{
  "n_layer": 19,
  "d_model": 192,
  "n_experts": 16,
  "experts_per_token": 1,
  "d_expert": 192,
  "d_shared_expert": 0,
  "activation": "swiglu",
  "moe_layers": [1, 2, 3, 4, 5, 6, 7, 8, 9, 10, 11, 12, 13, 14, 15, 16, 17, 18],
  "router_score": "softmax",
  "normalize_top_k": false,
  "routed_scale": 7.86,
  "balance_loss": 0.00943,
  "balance_bias": false,
  "router_noise": 0.1,
  "router_logit_norm": 1.5,
  "init_std_router": 0.00616,
  "lr_router": 0.00126,
  "vocab_size": 2048,
  "norm": "rmsnorm",
  "norm_eps": 1e-06,
  "tie_embeddings": false,
  "optimizer": "adamw",
  "lr": 0.00271,
  "beta1": 0.9,
  "beta2": 0.95,
  "grad_clip": 0.5,
  "batch_tokens": 65536,
  "seq_len": 512,
  "train_tokens": 319100000,
  "steps": 4870,
  "dataset": "wikipedia_en"
}
Below are experts of layer 8 (counted from 0) of a mixture-of-experts language model. Rows are named router (the router's row for the expert), down (a neuron's output weights, with its number) and show model dimensions 0-63. Each number is 128 + 32 x the weight over its row's rms, rounded and kept within 0 to 255. Numbers have three digits each.
After each expert's rows: a language model's description of what the expert responds to. This comes from a sample of Wikipedia text that the model never trained on.

# expert 9
router:145134164137081109106111160153113144157171080160113128148080131124143092150111124100112102111084101132157150161060121123174174154087151197089096120098075165064114183128148130146160137108105128
down0:089153097173146109149126131097159108085157107183109125145092187136186128119122139139094127079104127068098075129119172088102170151155155103169124112160087132102081157132144125093148113150067137
down1:079124162070170082139127145127165140141168148134128100105171135122153092120114145110136080135089123090132098097127169102118095147097129059103233127135153106105120126122079184197089169071171085
down2:144140102163151165121121157115169132189136138150173075135144131135101147079092134117092121120113143143079187126081127159181110134100151095117147100131094117094111113163136160123159142135098147
down3:139136131093168174115138143136113106141176129107136127128089134166150096121157180099123139076138130138098119121085153182110145166112142150128131175165121150091142127120163078161131120145134104
down4:083109176105116205121164121121123112140117138185125166126093087150140121064111096100044135076134177096067118148129154092121129125147117144127167159152146129097160208149137146122100111155138128
down5:164122078163080131166104141100092122097058101088144122159056129132114169183127089108077146165081110108153149139090165115127163136154162101159145106076074141083085119187125114173154132106105096
down6:141126071138094124182160121097115129153093118104123101162175108193116094111093096099101120154123104141157124224110095112121080126093106102163150164114109136098092097139108145175182104150118084
down7:176086127128173171039133167181130150164142170153129236109095157090168131121111118142144086158114113149103141094125084138129084101079131101134160122134139164185135197121120103126066094121096104
down8:146121101069139096127170163143128081120058117150075159075123100150164141088150130100137115142133100124161113139126132115057156098128091103153094112091148149105110114102084092140133155113125088
down9:071117125135137120118127092135140095186141158154150148107142149163115206157165151120099109093128128126116211143166095181094080175065131163129128129120139202136107154115090142158163148091132144
List dashes and colons

# expert 4
router:166099145152080110119117163132105143147112156088081117114092095109111095187171114104134148155118151147067158134112076099142099093102091156092143138127098043044106185164119117165136124126111115
down0:127161093129100140134181165116128143097125122196122129147184132105169096093097180143131181156145069084070125073154100100112057119121129137097173132085203129074157105123097096149114140138136172
down1:163178103106162114179143170103130140100139095130164182133135124142112118080121106078158168193118106140137027135110162100136124166194112126120136133134188166135184090149217159107119103102113097
down2:089135130157167133134172161111149110105151168146117110122184157085132108176150110122140178115097115115154119140137106166123057224125126109080126130160135155091110046139166117161137156127171093
down3:152093122121145137111181172171097107137111140155155102101077133073136123101086107156108112177152145115104133050102145129092090108123110087143179164125130162098145159170132148110095089121129090
down4:157084140149165165170068159071128131129145142153125095162149129122146128110044121180113122170179109125095193080090157125153120172140113106105183102148089155083149101144172157144086111131113076
down5:185125120114120144121088211135136158180144119116111189098162129152124152083131046061133108110151177099186107164106122119148134135112119112114106153073160117105111099111072133117098164118138088
down6:147089087090088127119112153127172124149165167099075161133114077139111165113161142100107112133147131104164177095093092118122121130118108118154100136071188141135130171110093114160122171127113109
down7:108139166152099138114092097130147106139144120125141120195137123121142130142121103103124116079137095128102121152158141145112095056145104116136195079127098075156093126124151128132128109154104080
down8:106110168157121112096157141140100110167124015150148187151182172176175112088062121091165144137169156077123087069110136194102071150140104079054133168160209155142125114118093106131135098093159117
down9:091140141096085108175110068086089132163117154164178146147197150200182138175150126132114089145116134167136126137042157083129137130146171194160104139112081114134140144121113119122161100067108140
Math braces, clause openers

# expert 8
router:088198085116122123204174115006118052072118109101150162080145202123121115104076115149179128126170146105100148139154120099093129157169164104141134108164158139118144130104117151143104110160154102
down0:153182133123106149135148150137120139170168099153155094140134125158128064092194143151103171155088106149098142107140091176168138113142090156128152143131058123186162159174084098127131154155184132
down1:120094142144101106148115178177149129179143172106195128145114155073123142097128096093112140082122165140085083085082184078141047135089148114173086108122127145166117046134132141098163057087129128
down2:136137170115127105114123135145118126085123093128167147124136165128155121129146118138052123116076141143168135120123066107135114109156113129139124103139075157103088112117044122146097161114140070
down3:123123082071092104147148162121128092076168196117118196138097122157160100097107140187142132089133107124056160107126163127156131080096211095080125116123117179091067079164088128179123117172098110
down4:141091064137171152113085113126098150097084146129168143124090172122156136139113101086118062113099134126184146112120058091129144106128175081163152048130100094153109137163121148131090097115145104
down5:111134111074127136121101085094181126082155182105157165155081142177079104166163089158122108176155168120139123127153134111127102117142219114124086210119185164146089074075052095143133145128150122
down6:129113157092143138130134176094088166148146139123146146110134078114157171147124127158150142127098149088184137158134130142088157099182140127113131087117154150168137103072150177112111129113104141
down7:195147147094107131116154122129146169162126148140156127120174178181170148040042159135139126147131113186067157172083121129120167117100111115127179112102091116139197101107117167156157083142187128
down8:102117133143172141137104126094123082122111132143098083104104150120098186106098128125127166192220127159184130150176155174196079155098031120181145147152149173153120087093115051130128107155113101
down9:141090122159132139104164146198107118176125101132116173120118169121124161122081130119163149173160108110092155118119138142096137160079138105139114147135138130094089131127159140099151128091120161
Suffixes and summary markers

# expert 14
router:154109171163099133106081199153087144137121147171098122153087104118118117129164170162107084112098096163157114165093177160142118152125087185116134142108116156130113057133202072141127180125117135
down0:120157164107187194090093131117088117154141155111122085145089137159193158135158142147170164126151080160088157175105111132151181176095088134081150106135110073131099111149104116150100096116112103
down1:160179100120151107104172132138098093150139094102154138134121132141127156138126109129167133082080163149198080163144124079123144128042136112119124097140118134104129124113120118144170089142145123
down2:136120107137168101139117177147078154106066113101085100114104118136108155133118157087081172076122180123178112149114138165090161104154073099198159152123118094094133186143126094140135130097107093
down3:158110149087081148130118156129113176109078166119190123164061114145087146095131129116086099109113156113147103176090133073125078116101189146127112193155193115086133175073186168086141090107138101
down4:112112124094112143122150122154163167190080187129103145131107083121184133120131112113155155131141135107140121190155128085116091128076113171144128112133129108102085084175193161122212111120135153
down5:110154142111169114160134190070122124112110119087108085078144120121125084096182123101137150121150103104137161147082182096186130066107124125125121156149115105176106114135072189146076104135119131
down6:161145089080134132079102141126132093183172126134136096104174137123151150123143163096131099114095127133124134133136111134108155225148156106187099133149183166120148154126129139110112146167137100
down7:113108142154096148147108114130199125106103182100133181100104101155164148138109175095126118085098161167116132133072106139134101166091175119099148177172116135126127103144158168143128167139157111
down8:170113150132120133107127107136140155152174160123109126162136095124133155140097161112134139133128174158169128149168099113136158141068067143104071093110141173119157150118103130114113114136137123
down9:102104083143108135185120146105106136134090112070094185129143133093159146124109177158168106112173116124108066128143099149100110170093127148183106132071111121167173139124139105155163167205137165
Digits, endings, taxonomy

# expert 11
router:146121121136118120097102152148107162100150149156081082171151092131187081089140175134141149184103089157140134143103141170166187091099116135094110112077152168081138088120153115195205082077080078
down0:179114093121124154140131151106100106099113071100117160130142125163124122068119134128094108097146158189124099106137114070124166111075162103103076089074131173113125083130085119134097149111116163
down1:135136114157125104151153027120123108164176172115102150099156151075127126151156192085142175119136099112214107139128072130144150118174083126085111161127169173125098101146144092110103155169170175
down2:135137123137122127139140104124146131148098116120113141133161119152054150121086132116129137149118139134148118067103132116137141095114143107120141108096128136137122077108145140156125136179114125
down3:143137071156091160128153127125133105143172141131149156120159095129107089069165120189153127130147177113138121096157139153147115109173115122079088187129174144160129100158094157133136154110171110
down4:124119188161169078168105082138140137104146068170187132090161156191107142056193152157131087109136136128131127187196096146104107134083126217118110133093136088120191098111102134122102121156153095
down5:110186150138101119146152170122185113093123092123084082153217119152234118090128086138115135106122153172086111114102120087156085080065178153087131125092191142220085107148159119151164127155143190
down6:132125070149124142132149141135115145148098128143098107125140137143140125157144114065143161153145169146142168147122125145145052184161119112166173121141153155125130127106123152131155204120128120
down7:157093052115135168135191175088145127150070150081127156074106095123094156136173102102133112122161148113156073109112122114112166087157178153113093149073126134169095147159162163177149152124154113
down8:159118119166131166101095101178153134104117083140093128142157150133118148116187093148098085129129190100126171119196077141103139127167140099216154132092127114158128122133134082098073153120121143
down9:176123201094144128067173135162142138175149173142102145099083117137121133180087157122111158173184194169133136183122139089110115085111076147151107084109139136128123118088118095095181164155130190
Mixed common words

# expert 0
router:116136157110130105119103120135137128153161198156144115157071116167099128157140135165125078144121106151110088141152145153166152112129122100131133090122168113195157123138130159161129214138104095
down0:135204158129117109146149116076157135110114080131122157194145144114161092091130097129135134129120113160112105146080083108079155033127107120117132155108136126112124100094118159126132165117121130
down1:133115102173147114117054213145126136139095117147129177170175110099107147133140116166144143106127175117195141166168071097142122114075156133145184166109184165053129106207127065114097169120119126
down2:150120097169091113127141132197153152075093115125076172143146104088143155123115088107142138065075121113114154097135157128095093098122107092134147124080098122092142088062109080135154169148126071
down3:087174133110154085105138072146096136189136112130083135136151121094137115171133138182137138154123143158148154117063083074127105088218129163162097130144134141085130136092105110112190127125155197
down4:161144091130160140135176078161152133112103149109105148087130118145099127133147136131089137099143132133080100099139160103104135115137056131159073123129138156156126143138145086102139107094107154
down5:096111166146164121104177189195126153114183092087069148121147111109149186136098137181119144142192159144150156145132147145125101155131122118123112123105103091130119105101148070185104162186117116
down6:179111124162113178137099077202125174134158167123048095171156141135115137157152117136140139142171100130165158113152179138080114159184098110070130104119120155116168137130193098091134125158122121
down7:090148129146159143110120181125166155116143120067143122172072122068128172121092133102104127075153147084116133096104089094145144150112071076110149065139113126117109070190103087151107149098099111
down8:157130175119166074159142182111123126083138102041138088168114171126159152138098123081152138140097081156126171094120017099125124129140122122116065123090132162155116134113123154154109153121117104
down9:181131144079128097142119156107110136135099127163108144124097185138169181121161090124070146121148122150161130154153126183099124116129145143131130094162135126130155110123164109180143134134133099
Mid-word fragments, mixed

# expert 5
router:149098140100138074093096166154078168167117128070125110136105148110167100188159133092111084102093127147092114149106105166094148127087121169140119155157074075114142148180093221175166101098104193
down0:133101032128063211136144189146158173142095135181102167094074120149142151111137131114141139187085144060095127109111139118107110097128137095112155126118092134137133132149139218121123143128097127
down1:157100104195103093149138137123143153104134090107216101096170105098153122155125110131115197184178143169163131115122162121159114065123137049145138172121099160159112106158111129144130159131140098
down2:125114089184117114098129132129169165085158130141135163091202132068195155084095125187160125133139128136178132131103141134095158102133126063127104142081142116109080148054135147152141111117048110
down3:144101100148131112097109158125171135113170144169104133056113150133163104128137109151178127123119103111128093137150137102137150126082181146084171108116139209102083128077192107197070137143115115
down4:109067231108191204089099138126091094060107135132147165145105107055146094148074159079102142106118124151095171135125142175159127157107139137082145134145098164165075126136111127086133051117124137
down5:149053082171087167198144175124171177194143126107148215127123118116127167105117118135162138098109120112134128159161146064105105177108197096116133120159154095125105106075185123136107112087150159
down6:147117158117105144088118060139184080051199116137128137104159170116150128164080177122149133105148116149150145136190050072125175106125135164088079138088131168125129177138172110145155165143183083
down7:172095106156171127131138099120123121154157144055082147148144168187170157137166072143086126112137165102111117165067149118126087107071181158097117099117104148055143100134098083140153114124126131
down8:108134119128137141194119186141158126100150135145118134152150064097167099159140181139132091142156124078134147140092088187151146093151196111102104164172141087139115179120067108120107120182078110
down9:149114124116125135102162078110131116109140157140158185124138110145145140090137147112149130132136104135127112118148131163108064135164100150147103073145127149111117175107094143103172109130144113
Name endings and copulas

# expert 2
router:126103141192125104116109135150095139124109130089070071099182099136145154127173124157110093141139131179158121156126142166122119141097070074143147102218144150129127108175134096122127145128104131
down0:194109073142073111147139117167106146137057208129170124129091112124187133090020101069139149199120207151121151136120118119143132112115165091139152136078138153171135145126161100145179132037134119
down1:139101129110126153113120147177125144066149124128127105124139113165078118115179146116065100105137080137103107184145103117170114137176071074176146137178122156123155105139138130123128129098154130
down2:113146118110181145110153122156181112135111060194110100125098152103142134115157167134205152163146087227139155136090111131153130148153101138144142142124134173092128175130139162118083137114171110
down3:143123097120115102163111121105056110125069075168140075131177139114138090125125115135145166121133099149123065196140127121150141125112114113152128122159142127096125081169087163100108067155126025
down4:159086115082106154123094115170138112146158144130088113113162099113131107184111142111152102108106055109148114133157143115155092147166090132138116106122151150130159127184155166222118170112142146
down5:205136121134145148179137148144166149181182181123150116146109125178096140127134055082116181092089123112161095106140107111157137107061144100180129131162102103101080167117151139155137155073160205
down6:203148104118149158193204153153169124112107084160122104138118036105104170144136112173135131170168141157118144148133127141119152141109156105118112106074115123152172142111155125132135134116135085
down7:159154125074115106136166139147103126093099125115128150126130167150143119084095173066139130220121154075095129151126125150130118151127141109135110136137124108117080118112192105183150110172082050
down8:122124122108098123124116131142087096164173137116081095138138120118207138116172125078131105073188112140130106173152136116167072110147123121129101156093062150125080125047114150142119111174139146
down9:107120194103108114172126099188165106128076137086096128117135129110117130120160133115098113089192163172107110143144123152154118073149170157124133146182132160159089092149137139117151128160109138
Word starts, name pieces

# expert 6
router:136126187164136130110126139146121167140150114149132101156139114151106156163148150151075132074166082154123147136095172147148147130123105124150117170099131168123159185168183103086130105095097179
down0:136131154100094091130140130159131103100119173140146089126132105046152141161067121117103189117149155129117079120167117066118153132118158128183161121114144101139096123119157150157216147069143130
down1:149063122161093158111135126144108162121101140141114182137154092141147159180102076196125167123113195089166086105143143113122118149103133119213177124174137140059127132106066144142153080160039125
down2:080107110152148179162093069166169132094123191122130131090075122159128156127136129125124163137118107190107124097135144125088153130105181124102131141129115107113108134151187061114153124150116126
down3:107130183091124185030131140147166115170210162157160128109144146184158079096088167201106132132174119140138132138109159123144154121124127113137086149049086138154101171123073120104107149129119153
down4:158054104152155169192098127143155134191127190121110136109110165067118107072089150112119108150109174104113095160144157149104105162165114080135109199145172109117142155097129104138150146100147106
down5:219057130122125154139077139126053115133149135095142137136091146123134096123081116125142142127130143151170099115072143142149145135093153146089114173128128132168170112166172152119135135100144105
down6:123182108101100108150153174101120093105171117146136167154087200136161129065093032143195149150076109144123145138139088114152135161124186188123083094117138129137135140158133191135072143115094141
down7:147100118158137102143121140152133149127082138097130129141135117157136098183147173166119135150099140140060136121123175116163117168179150179141131137193079147090099140169122173126114150141115152
down8:122231188108121051133153097101161086089134127091145115160117149105095124083128123098119104141134096136113114169102084108151144153151080189162105152110162129096118068142138176144131125107121131
down9:076171152119148133081096123139134069131143120123105103111074148107119098189162134085124117170098115145199156133062108108148083138117115116116113160074182195122126086122116114081169151148167156
Prefixes and coordinates

# expert 12
router:168102173151145127106097160174141164131124146178100098161132100153199096070151161169106153189123141138171108132133085178174163059096107116114138069138130132131156150144142113145157160141052100
down0:100107126119141109134139117141164100161145162139143087146135096114177125132135168084174165099136117183126152123164126129125150103146113150162130162131182126143158178122108144045163077107138136
down1:095114158146124147126143123108129120169157167082141139155137124109102132118100146164119126156162158097139141113137137169147110159161128113121122124163091130150218110113127090148151146101200111
down2:126068130103151145114131141188134168163155170149130175200199116116148180162108069139097130110104138105122084114155140113079083122150132118142147129151161158158134093101125072074135124072137108
down3:147131112177146093111118141152132095114100107116131106087122095099198143107115159139139076163119117105108108135159185113113105138158161146118182156177036115151128110148115107151143194138107159
down4:159097068124134108093146127128149143086108105150149185204119130116169118112083139169153141094183168083119124084148113143135121095137169147152119099076063112108124097131126147185115162161076154
down5:126155172053146096153195152112172088114192100208144100171099171115119111150168151136117147114124147181177130137089129132172151141112141177101139151102136118200100181125102110130176115117153104
down6:101144103122088118119083103110094100117114135142139083093086126138092136124083175116127153086128105138120115149140100125135131158197126128143097131111154108145123089159102093122039161156162101
down7:135108137135129151080148166126069166201149180131156164113120139150188092142140129183084144135127151123127172137116099157091168093147124093105193138119169159150125164126101141121094116045106128
down8:081195120179093115217152140106106120136161104125142158111133106143082104129129091125128087085152130136157115059148106098142108176133131121163137148143139105113126130156080083126105149167145093
down9:116117098147125150133197132160133130079160133116165133103070117147084140135100073102175115127103141158137127106127193158086087142081141113200077112056152129167128174144103088099063161101151099
Digits and past participles

# expert 1
router:149086153152104162101088129150087150157135087137126104140205087123160108110138165143112073135083154158163117137104111145176087099113096143084169045110105118156135135184098057164160159113081095
down0:145114143116133074132150116113117170126116142112103137080143159188161100167091097140109159113117219158177098122145182112052039143098071111134072136106083158119122158127126108103112131099115180
down1:145180127084114105126138156104097099121138063139074109172170132112092060098116067134140101112126139149084146163109129152134140149105107125131152118143146127123114105150080104085093140067149106
down2:149097149096093129074158166171126154106139205153159085150194126145165139180122152167121128129105119122138118095071116121141093086108150146120175114192161158151098150093078128150182140156121171
down3:144137160103136088142091127121088113084167161133166145125114154166111095114153148086138105105131076164134170137132134161089121183103186161119145144173091133092154135096127164136075137133153115
down4:129143119143114106051058135134126185152131169193121056109139179119197154149125154166162167121110101110087135159116143131149110112110124133160111139140114150131177107145141124109121119145113182
down5:102137096120137126134121138098146154097155103114162189116134161140111170138107135122106127153095157145127077175134137095168155133142077115109106231117120167126136152104111061076140140090155108
down6:107110108179174173145096139126161104118122131186124105074116097098199124203079081121180123151157075193122126121155159159162113199109159091133145115114163146143180186126208047113157096086197123
down7:121112137098094106108119114158186144093145150112150100133131145111117106140140084146149120099115144076139105126158137147100131169124118125114167108139097130087114173120151095146129112136138132
down8:152146124128119135098160147154193105121178111140132157123050138106165146130103128070150131108122161170175155128188123108150170108142098077124172125098088182131131106123122129117117083164127133
down9:129166168131079102140124114075091131124164160111122119153105141110100097108106115156144099128147144075158126200122153117166151145190146115133084099112102155121063175093090169086101082130184125
Articles and word pieces

# expert 13
router:122103179081124126103109145147162111139073151119092199130143119125163130128157181119131090178067129163158110164136193131142135115084109138076118133146096171111110119155104132156174162087102204
down0:097183136089150120122153091072107089107119130156101107112126167228123142113113166139198122117147137138184146136154093150120143128183114173204140140100129143136088089110151148093130115097129085
down1:107137130141137146115136064110123120090085072137105175120132038102178145099094170176184134100214118158117132150147154140150183120088132125092100187113158096128158127134095175100139184148119137
down2:157110049201121131142102131155106098169165070135176182107117115137165110129112113110171129173204120176095105151129117116110156104145221128118145074172171145180151123067142156119153136124135133
down3:122152146181107135175154106145110156184171162116159180137131129143092108137143129113073109137151115104061121160132148164172161124177117117061111157143140131084136156142115114167189125156081124
down4:093096163164090062155052163127063086154085181143109072141074173157071071133167024161128093094122141123116138086105105131129184093150076161110099109123159122167098158128110124154119164123137159
down5:206116168110152165072112076171099160127133062172099082111141111176120175113141089103151141095086200147130139104118098145076155162134177148115168138074120144088125126108171185140115120170191175
down6:099117121116162141087127133119158150146109091160162171159113182160186153144133143092121105169147116106108130115111132098170151142130103171188158176114124106150111147124140106149127129154114097
down7:128163116105145115156098095032114151075086147070078109119112143138083128164096137156057139164118142119109167198109134160146125149119069165133134117135137088132158103133094195137165113186107131
down8:167182134159137130097118119131139095127072169125071108151124121140150150143156125100107175103133077095110120118079130105122148127178175140176071188124126138131135183157137103065196139168133128
down9:135129134115067126102122123189224149151142134129084136126108140079152164120166130131130098148155199098156097122137162133130109121170063128137160081112153155156131082142118047108126085064146131
Sentence ends and suffixes

# expert 7
router:155106162113125149105130187154106149144152150148070115173106105095092120089137160095078168158130158147152108187101144171155114112114097126092153119094097131111142097145098120164162107096124099
down0:124084122183158092134126126118114142169142135129106112097132175154138123141150109183148159117112167044141127149106110117098122114160119182128066137186123136148133111091115144129126150172170110
down1:131116146098182112115133120113131151086082089145116130125147137081149131170069116171099095146131151123109150123081159097111133096087144151141059115156130126129168036165131117162077148163129109
down2:089099164161079107115148074115096122104127155125169109159121176182086146108120140202105137140141061194101071151126193169175193134146185129122124092181070153154098121156107124145156110079131113
down3:114119131123139127157103154139095098066107124142127060127121135130165116136118157083130069102117083158157091126104128138139133216113151173084144143160078130124054129158117133142056131099170105
down4:105143144099177147170092150145121116073191140150150174150135094079141076066085145139123094168096104126160128110162116122126105183170141094125100148120165145115099105103052111161124121174103124
down5:109160110104115158142127140178112162169161140111124101105110176047131127172082098109125175150067158111116072145076139147089131134141130106111174179094113055129151122098127114121159129165104137
down6:120147138174132108128147096119115090140053139147138131117120125134153129139126170156115188131106071122114111154047159127132119091118108155139135144091177116085137138155111065179100124130114107
down7:134102119163111182118135123114091127123117188155063106113074100119134129145133095094108157082182120133091133111024052112148057216098154147146095086126158119099127121172068099126138133098074129
down8:129094132152154132146025148134122175190164145107181076114155119145143133099138140169077136139119138142119181103133169164116111058135146091127174132196054161076122093133124157148098149073144122
down9:160183068169141124179154131072120150126109129120120180128119139144117152155150119178080131175163104181094155075196138135110135063118136113132114144087124154099154087122123194154133151167164144
Word starts and digits

# expert 10
router:093176089119155143211152070091170111096154159135157176075122164146105162111081064121166153107164120095112118097167139080090101139181164101180133158120145113151100121114121117084101123135153149
down0:129143116111109136111144075208106163148109154109131074116158152122126063135165150103103121131183135113098137136181101163169163116099106120202147126158118132151112119153120132143087142161157119
down1:122094104193091152099135164109152150094146171102124089125085090137087160048123146155116105135115159138043119124155134153075103103081102123183090124175136167070177101148159163139109122109129126
down2:150132205122115128145117118156152105120182152106116163130106145200173114135142078099122115148120081150155137150123095197093032095167163143047127136127130183034100131114153110149095138120100155
down3:111155101099161126134090106106080087105061119116159083091145087095086116165151110138080088149082177150065065176069119125121105120164104085101156098108159119180100131098090123151145150110118131
down4:167154105087134108139159107166180119159106140117157182133109093149134092181141099099143077153153078087123173164083115085129087145111149142123150108149081143103062120174165197101098134140168171
down5:160156119126151099132129198121138085110068158135108087153108111149113123116146150130154101139055099169090170184156073122132172115203119122091086130127121146114106118169117137176130146093133133
down6:147095093184094174108102163165173118158121145175128128164096129093154132148167186109153131116134085099138134126132136142176122129165109076139134118132159120206151127115127109143183137111120185
down7:098115068065098093173079161140088053193099141105149162122117071118139135166149158138104157173123117130141070122125167155098064118141066162071119117113099185133142176176150196096179104144063147
down8:188143146145140204125131172140123178130166135140098106118166104127081105140173114134157113081179210156146055137093108147121084128123101161097100174158212153079143152193064084132143089087189181
down9:169126145074128148057155148163104140079204166121138138149106067100079165118124064109144149148121213087101096115088127189090093136143169157152152108174179138143111101150090104121121127126084176
Line breaks and headings

# expert 15
router:150110153161067127096086145149065083195116104156093115143094100130145077179144166084101108124103179148147134146105115158183158091101119184071104133104088128186130092077123108153149168096129161
down0:122100147116143127163120110134159087156105103127091098142136092200160135175100126143138123095126133119195115122081127144158172132121162121092155135119079108115088112139108207155136090148097096
down1:038113112178135153077062118133194099134101094107148139116173136130119146142136112079098120038177071127142129124094100118081138085071165106101141126119110118110139127143162137124083164121159146
down2:124143074065123062110132108118172069093149131094152124144225131156107106124103102141129115071117159154174087166149130127061086136086147070108156087174109152147129130093135111164102137135084133
down3:150129100136094122178206114167095120126074139151139128154145127129113090160133117095169123131158136071129063146113121135140126080137162087130117120175158113104125143083104115180156121154133123
down4:134135143072117163128140132143130100107133137148136144135106121106144137177183125181164144148099135111101131171078115195110131090104155194182133120161152141125148109126104141140124187150134104
down5:139086116181140141132110147056163144116137124164144176170097134102162182113132171177128120164141189138156140088160136125111192105168162091123102151087175088122119141105124153140133106128165162
down6:102126088166131116147106081157192167173096089134136138138122107064132098136120088091171163178150091154131146127146139151055186130103119095121145126111127155104095135120161105158141169120117111
down7:068189140127113148092076159095110113132116132129145139162132134123091149089143157159104097111105098111094144083128160189182151137135116123142154179141126097144185150133114111093093118143103151
down8:067159094163137137138132169103127093087111153108094166099095056124099083106154179143111079105171121102155202144152127113141157141102171089117103169094094143144121116141145130187128115194143100
down9:087170112087121160139121173106170078114103170122137115121077071168135140124112225094104129082132103107101159145130107168165129171185119128134119091063129128185164101166151110119166086135163141
Word onsets after pronouns

# expert 3
router:154113164135113154101103114162081153160143121165156090160163121097077100200129103093102135135090084165152105180111134140103135093123108180111152136096084186171109149120130141174135130080131113
down0:145114107096107119160169138091124096132139186153150064095123067107134085144133160147166130088096181099133146165121145099157116134083112108138144093135059139144100145107114047065113170068146107
down1:108112098119158141121049133154107094061151202141141136134098116152145134170107143140134100143073116125145070123139145174099121212121140138105139174130144093143125171136131094151140147042098114
down2:107165115092152128133109129132208089092141126108145104097146131116090098138092071106093123087141126124079126123145129142108149107107120075124117173159167115113132120145095142176136109086123119
down3:153183121136145100183149159126133143096140121163119189132158107174061127130186117101111079115108158134090122165156129164143153147149164098105101071168112070093197118070118107107152134155097105
down4:138096151093114102226156123147148117169110123135143167115199102124185074138127119127196156136142160106129126114146118155116127115107141164106139109143091119114111144112150153127114132110104184
down5:091161134153128170167097092152104208135086143101106138116147097114139150160120134100095118074140149143083100100062111164080098068138146165123137079126111107155140072051179108120187156175131140
down6:114107106096155148095153157131135148159119094146119152106068150130132109131103161144098139109150142106143138180131171124111128127123111118137151109082120070153081100125127140199100153071103085
down7:146104142178108124086096080137146150115109150061126103115131139091079111166120109114138170118117108171164143156167105109127143061110125131074127175144138180178160175089157151152123095155126142
down8:134168159112116130132081126122150075160106121149146172176104129115179135149125133128061120115101107124093129134142097127102099125195110104127145142102117169194130140090114112184171153101130132
down9:096191148124182153128176147129101143097149127130149129121121075121047192125159121077151127082118130118168103174166095107119152100123106099180147143079150079118146165097105062108088140147097105
Digits and prepositions